{"n_layer": 11, "d_model": 160, "n_experts": 16, "experts_per_token": 3, "d_expert": 128, "d_shared_expert": 0, "activation": "gelu", "moe_layers": [0, 1, 2, 3, 4, 5, 6, 7, 8, 9, 10], "router_score": "softmax", "normalize_top_k": true, "routed_scale": 1.0, "balance_loss": 0.00214, "balance_bias": true, "router_z_loss": 0.0001, "n_groups": 4, "groups_per_token": 3, "init_std_router": 0.0212, "lr_router": 0.00212, "vocab_size": 8192, "norm": "layernorm", "norm_eps": 1e-06, "tie_embeddings": true, "optimizer": "soap_variant", "lr": 0.008, "grad_clip": 2.0, "batch_tokens": 131072, "seq_len": 512, "train_tokens": 713500000, "steps": 5444, "dataset": "wikipedia_en"}
Below are experts of layer 2 (counted from 0) of a mixture-of-experts language model. Rows are named router (the router's row for the expert), down (a neuron's output weights, with its number) and show model dimensions 0-159. Each number is 200 + 30 x the weight over its row's rms, rounded and kept within 0 to 999.
Before each expert's rows: "comes before" lists some tokens at least twice as common just after its tokens as in all text. This comes from a sample of Wikipedia text that the model never trained on. Tokens count by the router's weight.

# expert 13
comes before: "-", "|", "=", "The", "\n\n", " The"
router,241,211,242,197,239,180,190,161,198,157,207,188,182,187,231,228,220,210,151,242,218,218,224,204,203,221,187,119,164,181,209,208,210,134,170,255,188,154,217,182,182,186,223,194,177,232,225,181,267,199,196,215,170,174,206,204,202,207,204,142,186,190,232,157,220,215,143,197,217,182,166,194,133,214,216,245,227,181,138,197,173,213,235,231,209,181,216,204,185,192,174,206,95,201,217,210,200,161,162,142,208,225,254,243,227,211,201,178,221,201,235,253,198,159,168,179,206,238,215,251,172,205,208,188,161,186,198,182,149,233,210,218,160,187,217,214,194,222,217,254,193,242,204,225,142,246,238,209,250,171,172,220,218,189,240,217,182,178,219,205
down19,155,194,216,141,188,208,176,160,244,197,206,178,162,160,163,182,238,188,264,152,212,209,200,200,224,222,115,200,194,188,211,183,174,201,225,147,158,186,115,136,227,165,202,204,225,160,177,200,205,250,225,202,161,209,179,152,207,225,141,202,196,174,193,229,163,237,209,179,203,192,186,202,192,198,197,172,205,184,207,223,197,184,197,241,178,172,145,175,193,194,199,202,204,184,239,208,160,180,219,177,199,154,243,258,224,245,219,161,220,227,182,181,191,222,128,169,197,179,238,206,276,208,173,225,202,253,159,162,194,200,170,216,219,229,221,227,204,182,243,199,133,185,144,203,166,218,179,220,178,205,213,176,156,213,226,183,212,150,195,230

# expert 7
comes before: "=", "\n", "  ", " 0", "\n\n", " 1"
router,233,217,177,216,229,165,108,184,165,220,205,216,279,179,197,214,238,186,186,232,214,155,180,250,220,198,217,199,212,175,220,174,130,173,196,165,209,174,174,199,232,188,194,205,206,215,231,260,191,213,195,188,187,210,252,285,218,178,190,253,191,148,240,174,222,211,195,258,205,203,179,227,219,189,200,154,201,167,201,196,181,213,184,189,205,189,196,180,248,206,260,162,208,221,194,188,259,119,195,224,180,211,240,241,202,199,188,194,216,160,293,223,215,175,191,192,180,203,186,224,220,146,165,200,183,210,234,211,204,200,241,141,186,253,197,218,237,163,227,213,174,184,149,192,146,204,198,209,222,223,185,232,165,178,236,196,169,199,187,207
down19,153,233,169,214,129,167,192,221,268,198,138,189,184,251,183,181,194,237,232,219,194,215,214,193,232,136,186,199,196,181,163,224,203,162,217,234,221,235,234,111,219,199,162,229,245,188,160,166,187,189,211,175,212,197,190,168,165,204,227,180,177,169,204,211,190,257,198,205,209,223,135,157,205,198,182,221,201,224,215,216,128,171,164,227,230,224,203,163,232,237,161,244,196,181,206,220,191,244,212,181,254,210,201,191,222,205,182,207,221,243,213,206,241,203,215,262,242,186,150,195,199,254,160,171,210,187,187,159,249,213,165,186,187,238,217,187,180,188,201,217,216,209,165,134,213,179,156,129,242,220,215,219,223,208,183,194,170,196,164,192

# expert 4
comes before: ",", " of", " and", " in", " (", " to"
router,225,253,171,234,236,178,171,218,255,196,209,215,227,157,192,175,230,187,201,217,245,199,240,213,227,234,203,225,233,220,210,248,209,181,137,197,255,144,193,175,200,243,225,178,234,194,204,206,208,217,212,169,231,155,198,254,221,220,157,163,152,171,194,155,214,236,226,223,184,192,228,219,204,215,252,170,168,222,162,231,184,178,214,210,211,177,231,144,182,184,180,201,210,166,153,214,244,188,176,147,229,175,190,233,167,205,194,200,148,176,199,216,182,191,243,167,130,253,242,214,218,209,182,166,202,202,204,183,217,222,220,222,222,235,161,240,173,198,218,251,239,206,214,210,229,198,161,270,224,210,232,148,242,147,214,264,222,240,195,209
down17,208,193,225,223,213,225,183,189,142,201,241,246,217,222,211,154,177,201,180,193,161,209,257,179,156,163,167,204,208,152,239,182,227,244,158,209,194,208,192,225,190,213,206,249,185,217,212,171,209,175,228,176,192,208,190,199,189,243,236,221,195,256,209,246,224,219,199,213,204,196,127,188,125,202,207,162,153,179,184,216,215,172,183,260,184,180,190,191,215,186,196,169,136,207,199,207,226,201,184,171,192,214,257,113,239,238,188,220,179,146,146,194,211,159,233,222,236,177,222,157,171,196,190,195,193,207,200,166,202,178,231,198,161,157,182,181,208,195,220,224,165,211,258,212,189,227,217,277,234,251,237,156,227,186,151,253,194,229,212,242

# expert 11
comes before: " the", "\n\n", " The", " and", " a", " which"
router,193,249,198,153,209,230,130,213,248,228,184,165,212,211,240,183,216,204,131,215,211,184,248,207,192,248,192,205,191,175,219,208,210,146,138,270,181,140,188,212,190,200,209,222,210,234,210,233,239,195,258,174,222,188,243,229,243,176,203,209,230,183,188,146,201,157,210,199,229,175,135,229,188,242,173,189,222,201,177,215,202,195,267,200,246,181,193,194,192,214,280,203,168,220,201,192,214,128,239,118,213,239,187,226,210,236,194,214,158,207,192,195,201,141,188,197,184,253,187,239,163,237,198,199,191,137,192,176,150,199,237,211,197,206,170,211,182,266,190,212,228,225,179,214,204,172,221,199,184,187,187,222,194,219,212,203,222,216,224,172
down17,213,163,153,184,219,242,192,190,177,183,205,240,233,204,267,156,186,202,228,186,262,206,142,202,137,171,170,236,234,174,143,226,193,230,265,186,218,185,163,183,197,195,209,233,178,225,202,269,198,200,186,232,219,165,210,193,220,242,156,203,175,218,133,197,177,220,171,185,203,245,200,201,206,197,232,171,159,241,174,191,202,233,166,222,168,209,168,183,211,149,168,186,275,201,247,236,196,162,175,142,218,196,260,206,218,200,181,281,197,219,213,182,208,229,254,162,216,199,228,209,189,195,228,194,195,204,221,225,180,150,211,169,264,201,179,273,234,212,229,200,206,152,241,221,223,215,176,208,187,204,218,196,230,221,176,199,202,222,184,205